From a checkpoint of a small mixture-of-experts model trained on Wikipedia.
Size: 20 layers, vocabulary 8192, 30.5M parameters.
Training: 301M tokens, 4596 steps.
Below are experts of layer 13 (counted from 0) of a mixture-of-experts language model. Rows are named router (the router's row for the expert), gate (a neuron's input weights, with its number), up (a neuron's input weights, with its number) and show model dimensions 0-127. Each number is 50 + 12 x the weight over its row's rms, rounded and kept within 0 to 99.
After each expert's rows: a language model's description of what the expert responds to; "mostly gets" lists some tokens that are sent to it at least half of the time. This comes from a sample of Wikipedia text that the model never trained on.

# expert 20
router:51 30 59 38 72 58 59 73 52 61 46 44 60 34 52 58 63 41 63 47 45 21 56 45 34 25 58 48 55 51 56 46 44 56 48 64 41 49 29 56 49 48 53 56 44 53 54 54 34 34 46 50 42 55 40 44 49 67 67 47 50 49 41 59 33 45 36 50 69 56 64 44 85 57 66 59 47 38 44 52 50 47 56 61 78 49 65 66 37 56 70 35 81 42 61 70 44 34 68 43 51 50 42 50 41 31 63 51 55 36 56 24 30 62 34 61 54 37 25 62 40 58 47 40 59 50 47 59
gate0:48 42 40 36 63 69 37 60 60 28 52 52 49 26 47 78 66 45 52 50 67 79 49 46 44 42 52 64 64 54 45 52 44 34 44 50 67 60 52 51 37 42 69 37 50 66 57 22 51 50 38 44 40 48 58 58 58 33 67 36 58 70 44 60 40 36 51 67 39 18 60 63 58 36 51 33 46 34 39 60 48 53 64 61 50 61 32 60 54 51 62 64 57 54 46 62 54 56 60 37 51 46 38 54 23 40 66 54 42 52 45 35 22 47 50 67 39 55 56 53 60 45 45 57 50 73 46 26
up0:59 50 53 54 51 49 86 58 75 45 68 42 68 46 45 60 60 54 44 37 40 40 59 66 48 49 59 32 42 51 48 54 32 48 28 39 35 59 51 58 44 39 38 43 37 50 55 68 44 38 29 63 49 41 57 39 39 68 55 44 32 47 52 38 45 44 55 51 43 43 46 47 41 38 64 57 43 54 54 56 42 40 61 41 33 51 79 57 46 47 34 65 42 62 46 18 52 75 67 72 61 41 58 46 77 59 46 61 41 34 69 49 69 80 59 53 51 49 68 46 63 34 44 33 48 52 48 45
It responds to: Credits and table delimiters. Pipes and dashes starting table rows or list lines, plus by after composed, written or sung, usually before a person's name.
mostly gets: "=", " www", "John", " Andy", " Sir", " Synonyms"

# expert 63
router:47 49 50 33 76 46 67 69 54 43 36 62 26 41 49 57 63 29 52 60 79 43 62 35 40 39 43 23 41 55 63 41 23 55 47 41 33 44 52 52 53 46 60 53 63 58 48 53 58 61 71 52 46 42 49 37 55 68 75 52 58 33 42 23 53 24 34 61 66 75 48 46 70 40 50 58 45 59 42 38 70 54 51 42 59 55 53 37 46 46 46 31 46 46 63 59 49 35 72 52 51 38 30 50 51 38 52 69 49 38 40 43 57 69 56 59 52 43 51 52 58 59 63 44 68 55 37 57
gate0:40 61 57 51 59 51 52 49 49 61 56 42 55 53 53 76 58 64 46 58 47 47 55 58 41 58 65 35 44 32 61 53 42 69 52 46 61 39 41 40 30 35 46 71 56 62 52 33 56 60 36 46 65 50 64 26 35 55 70 37 42 47 56 50 43 53 55 55 21 36 61 46 42 24 61 74 48 54 61 54 46 49 60 48 24 51 46 56 56 53 40 54 50 54 43 58 49 42 55 51 49 54 42 39 53 37 39 29 47 48 53 72 32 40 72 58 89 34 43 61 65 07 58 49 39 44 59 41
up0:53 36 37 68 41 58 42 36 57 37 67 51 69 77 45 52 55 48 49 58 44 46 51 40 58 36 39 57 76 47 12 68 53 58 66 69 34 59 54 58 61 54 63 63 56 56 57 34 33 36 47 58 55 42 54 53 57 51 44 43 54 51 56 48 36 67 65 42 53 40 52 50 50 36 35 55 44 55 65 33 55 51 57 42 53 16 42 36 28 51 34 55 58 37 37 48 50 60 48 65 54 62 54 48 55 40 61 60 59 50 37 56 39 74 51 62 67 55 38 46 31 60 55 10 35 42 64 51
It responds to: Line breaks and hyphens. Line breaks ending list items or table rows and hyphens inside compounds, such as Not-For-Profit, under-19, Co-authored.
mostly gets: "'\n", "\"\n", ");\n", ",\n", ";\n", ")\n"

# expert 59
router:44 30 61 41 83 52 51 66 46 62 54 40 41 27 55 80 75 42 70 57 59 51 46 53 33 54 45 32 49 51 36 49 37 50 69 43 37 38 71 61 53 49 62 33 48 46 59 46 43 56 85 56 46 55 49 41 56 56 41 53 50 27 43 46 71 63 50 56 57 60 51 43 50 44 67 49 45 35 59 57 68 75 58 64 58 51 48 44 33 54 50 28 39 31 60 52 48 38 59 50 47 34 42 33 24 32 47 52 54 33 42 38 40 71 53 54 49 42 57 51 71 52 56 42 64 60 42 49
gate0:64 52 45 57 68 58 36 55 37 71 58 45 27 64 57 67 63 37 48 52 56 44 54 31 41 60 52 31 29 54 23 37 43 66 66 38 65 55 47 54 62 64 40 49 43 48 54 58 58 62 33 33 62 54 46 39 72 41 45 70 64 41 34 37 51 44 42 42 37 56 47 32 59 81 61 63 68 45 31 39 80 56 53 51 34 69 30 63 35 37 68 69 53 29 48 44 45 49 42 39 60 61 50 48 45 64 58 48 55 60 54 50 50 62 41 57 55 37 40 49 53 41 43 48 42 56 25 48
up0:38 57 67 45 38 53 39 39 45 50 38 23 35 43 42 66 50 41 65 47 62 58 50 27 40 37 49 39 51 64 51 56 52 48 53 35 57 52 43 41 56 47 24 42 33 44 47 52 43 52 67 50 61 45 53 53 67 55 29 59 73 45 61 43 42 44 59 57 39 55 55 50 50 71 67 57 59 58 37 57 50 47 44 54 31 67 40 68 48 54 55 55 57 41 46 55 60 74 50 68 45 47 34 40 30 42 74 47 68 20 35 54 48 63 38 73 63 39 68 65 46 69 22 40 39 37 25 58
It responds to: French and Romance particles. French, Spanish and Arabic particles like de, des, del, la, Al, plus row-ending pipes and line breaks in tables.
mostly gets: " de", " Al", " al", " des", " del", " |\n"

# expert 58
router:49 31 57 31 70 52 68 64 72 47 56 38 37 50 64 62 64 48 57 52 56 26 54 39 31 39 45 39 39 49 67 36 32 42 65 58 40 38 49 66 53 49 75 52 73 61 54 60 48 45 53 76 40 48 50 40 51 38 50 51 44 49 49 45 34 48 32 76 61 50 55 51 75 48 72 36 47 64 33 41 54 53 58 55 57 48 55 58 32 67 42 30 73 36 36 70 53 52 57 61 61 34 37 50 56 43 62 57 56 47 30 50 54 78 48 54 51 45 39 71 59 57 30 51 52 62 40 54
gate0:40 42 60 48 60 69 42 31 51 54 45 53 48 48 70 63 40 50 42 62 28 58 53 70 57 57 54 36 42 46 44 49 45 34 74 50 32 53 38 69 35 57 63 43 52 41 52 43 28 54 63 44 59 51 62 42 31 51 49 32 72 37 65 35 57 55 41 64 70 64 49 45 53 45 41 47 43 41 35 40 39 66 56 51 64 31 58 44 60 59 56 28 56 44 68 45 64 44 61 58 65 55 60 27 45 57 49 76 44 60 30 36 43 38 44 28 40 42 43 50 46 49 67 67 66 34 59 84
up0:57 40 57 47 49 49 60 49 37 48 44 50 73 44 58 61 36 26 46 58 32 61 52 42 62 36 34 48 65 31 39 43 32 61 50 35 60 30 59 46 55 48 58 37 43 55 37 52 49 69 36 75 56 36 64 59 46 60 54 55 37 47 48 46 38 46 49 57 55 73 43 69 49 37 33 60 61 49 46 70 58 69 60 43 37 77 55 64 27 55 54 51 50 53 69 43 40 41 59 45 53 48 66 42 20 55 45 57 82 37 68 55 54 39 41 56 32 54 52 31 45 67 48 28 34 52 36 69
It responds to: Paragraph and section breaks. Sentence-final periods followed by blank lines, == heading markers, table row pipes and list dashes that end or start structural blocks.
mostly gets: ".\n\n", "==\n", "==\n\n", " ==\n", ").\n\n", " ==\n\n"

# expert 22
router:59 53 60 43 58 39 71 53 44 65 35 44 43 57 59 63 69 41 53 41 58 55 63 42 45 59 36 43 64 40 63 33 36 54 58 43 42 53 56 45 42 42 52 57 52 47 46 52 29 36 52 65 27 47 36 38 52 49 58 34 48 44 22 51 58 65 45 56 52 51 35 47 60 43 64 74 28 60 45 03 53 72 40 47 64 42 75 59 48 58 38 30 52 52 46 58 74 56 58 44 35 47 45 38 44 50 63 42 62 32 36 62 29 62 44 58 46 60 54 67 55 66 29 64 58 57 40 53
gate1:56 68 59 33 59 28 65 54 55 48 56 63 69 48 48 64 63 77 59 67 62 49 55 51 59 41 50 57 49 42 44 55 61 54 43 61 38 44 75 63 46 39 50 67 57 46 59 49 44 56 37 61 48 52 74 27 55 59 26 46 23 52 17 44 22 58 40 43 64 35 68 36 70 33 52 32 37 51 56 41 46 52 54 59 38 57 49 59 70 45 43 52 35 58 52 46 44 41 49 51 42 62 57 44 66 50 30 58 47 68 46 37 37 31 56 40 30 45 50 47 53 45 20 50 64 38 54 53
up1:51 58 60 17 39 52 48 56 51 43 33 47 55 54 49 38 45 59 41 39 58 48 66 42 61 67 46 36 49 46 44 43 52 33 40 50 59 63 54 54 58 46 53 44 39 67 49 48 55 51 46 46 80 43 51 24 34 41 66 29 58 41 64 45 43 53 58 64 55 43 44 38 67 61 76 35 59 66 57 53 31 23 61 55 45 23 30 42 69 40 54 75 49 56 62 51 63 43 67 54 66 41 67 46 42 59 57 49 66 55 73 54 15 59 39 46 49 54 59 62 35 25 45 58 52 51 46 46
It responds to: Slavic and foreign surname endings. Final pieces of Slavic and other foreign names and places, such as -ić, -ović, -ski, -kov, -berg, -sson, Chelyabinsk.
mostly gets: "ić", "ović", " Ukraine", "berg", "ova", "kov"

# expert 49
router:57 40 58 55 60 45 68 64 53 53 28 42 31 64 51 65 49 33 54 58 59 53 45 27 58 51 52 48 54 40 53 29 42 57 78 51 35 46 51 55 64 52 52 71 59 55 52 42 40 48 58 52 34 54 27 39 74 42 51 30 45 39 18 40 32 40 33 51 68 47 51 64 64 33 73 56 30 40 48 29 65 63 44 41 67 60 45 73 56 50 47 39 54 51 60 51 57 55 70 55 33 48 52 24 41 51 64 49 47 48 54 62 30 66 52 46 43 62 50 54 47 55 41 48 56 43 41 82
gate0:50 47 41 29 34 59 57 60 39 80 35 49 49 57 74 67 59 54 50 46 54 46 58 37 51 59 31 43 52 25 77 52 56 58 41 37 44 45 50 65 55 72 56 51 68 43 37 51 62 65 54 60 47 36 70 60 58 45 61 48 52 62 44 19 56 52 54 54 34 46 57 31 69 46 54 60 58 57 37 54 50 58 47 36 40 35 50 54 39 49 45 47 35 53 68 49 43 63 35 48 68 48 34 62 34 48 57 42 42 59 40 48 66 31 29 50 68 63 57 43 40 53 59 45 66 75 31 17
up0:45 45 65 77 65 43 48 59 62 54 62 62 42 72 58 63 41 41 55 52 56 51 42 49 40 37 56 55 51 40 34 35 40 43 43 54 37 45 28 69 41 69 52 35 50 68 52 55 40 64 68 55 45 38 65 26 44 21 63 59 45 56 40 45 53 57 27 36 71 41 50 51 40 51 59 72 49 44 57 48 51 31 51 76 55 44 64 43 54 59 50 53 64 57 41 62 34 60 46 52 51 44 70 25 31 60 46 58 54 68 45 28 57 58 39 52 42 31 48 43 23 41 69 62 65 61 40 42
It responds to: Institution name heads. Final head nouns of organization, event and place names after National, World, United: Football Association, Soccer League, Championships, family -idae.
mostly gets: " Championships", " Republic", " Society", " Cup", " Africa", " Corps"

# expert 26
router:58 33 46 40 53 50 57 77 47 40 59 54 22 34 64 54 76 61 59 52 60 46 50 51 29 52 58 38 30 37 51 37 57 56 45 38 40 43 51 50 48 48 53 49 64 79 59 41 42 40 55 62 46 64 26 18 83 65 52 30 49 41 45 43 39 37 47 52 67 53 39 63 43 37 70 63 39 37 43 51 59 65 72 61 48 60 47 63 50 47 69 34 47 37 45 53 58 59 45 55 40 52 67 25 45 45 61 62 41 42 44 40 56 73 48 51 48 66 48 57 31 52 30 53 41 58 53 58
gate1:43 55 49 62 34 36 38 37 44 72 49 70 49 45 45 29 59 50 69 51 45 73 68 65 35 50 78 42 26 37 44 39 46 52 79 59 48 58 42 55 37 47 46 44 64 57 53 45 62 25 56 41 25 57 56 34 47 61 64 48 34 53 51 53 50 56 45 35 55 43 42 48 38 54 40 53 80 48 47 51 54 48 55 74 39 20 50 50 37 37 38 49 63 56 59 54 50 31 71 42 56 58 41 72 50 69 60 57 66 44 31 57 64 49 63 41 60 71 57 37 45 38 42 50 55 53 58 47
up1:57 21 37 27 44 73 47 51 41 39 39 62 51 47 54 50 71 71 57 63 68 44 65 70 44 39 49 50 55 62 38 53 61 70 49 31 54 28 62 44 55 31 35 54 50 50 78 63 48 56 49 56 44 69 65 23 66 61 45 63 41 38 72 53 46 50 38 42 58 42 46 61 46 55 47 34 57 39 40 52 59 56 45 52 31 34 30 43 39 68 69 41 38 30 57 38 57 36 56 40 72 59 61 42 49 35 45 59 62 57 40 39 51 32 59 53 49 65 27 47 53 42 40 42 53 61 46 47
It responds to: Lowercase consonant-cluster onsets. Opening or second piece of lowercase common words, often clusters like sp, bl, gr, as in blown, vegetation, masculine, staircase.
mostly gets: " sp", " bl", " gr", " circ", "ilit", " gu"

# expert 30
router:32 60 46 30 53 47 44 54 64 65 32 49 37 44 55 58 53 39 50 57 47 36 57 46 32 40 46 40 33 48 47 57 38 49 44 50 35 47 55 67 55 54 57 61 67 70 45 50 51 48 60 48 35 43 54 34 69 44 52 51 42 60 33 55 46 52 42 58 49 58 53 64 74 53 56 48 30 45 55 37 75 52 51 63 56 49 43 53 51 57 43 40 50 42 74 73 43 21 72 61 55 28 47 42 45 36 59 94 57 35 38 36 46 93 49 36 57 38 30 47 57 57 47 62 57 54 41 62
gate0:63 39 47 60 56 55 41 51 64 59 35 43 48 35 48 54 77 38 33 56 50 39 36 55 35 37 45 39 55 41 33 63 42 81 45 30 42 78 75 49 51 66 50 50 45 65 43 37 53 57 59 60 31 46 63 39 37 46 84 43 57 52 63 41 42 54 57 28 47 52 55 52 50 33 57 62 60 57 53 38 58 58 66 56 38 54 44 69 41 56 40 59 49 44 33 66 76 37 69 38 54 57 59 36 47 61 52 64 28 60 62 55 54 30 49 50 51 28 34 63 43 41 43 65 56 32 50 47
up0:41 53 57 43 56 51 61 75 53 59 64 66 62 31 63 52 55 67 54 70 36 49 47 55 50 63 30 34 58 50 74 43 62 32 56 40 66 54 47 71 48 40 59 50 37 28 37 53 55 56 67 50 43 50 51 56 43 37 53 40 73 64 77 32 34 21 40 51 43 24 57 26 51 49 37 58 38 62 55 30 35 50 66 67 70 47 45 32 45 65 59 44 59 46 70 45 38 42 54 48 49 53 63 33 54 34 46 63 33 48 33 51 46 43 48 62 67 56 59 60 66 53 56 40 41 56 45 45
It responds to: Sentence and section ends. Full stops, line breaks and == heading markers ending sentences, paragraphs or section titles, plus See in See also headings.
mostly gets: ".\n", ".\n\n", "==", "==\n", "==\n\n", "===\n"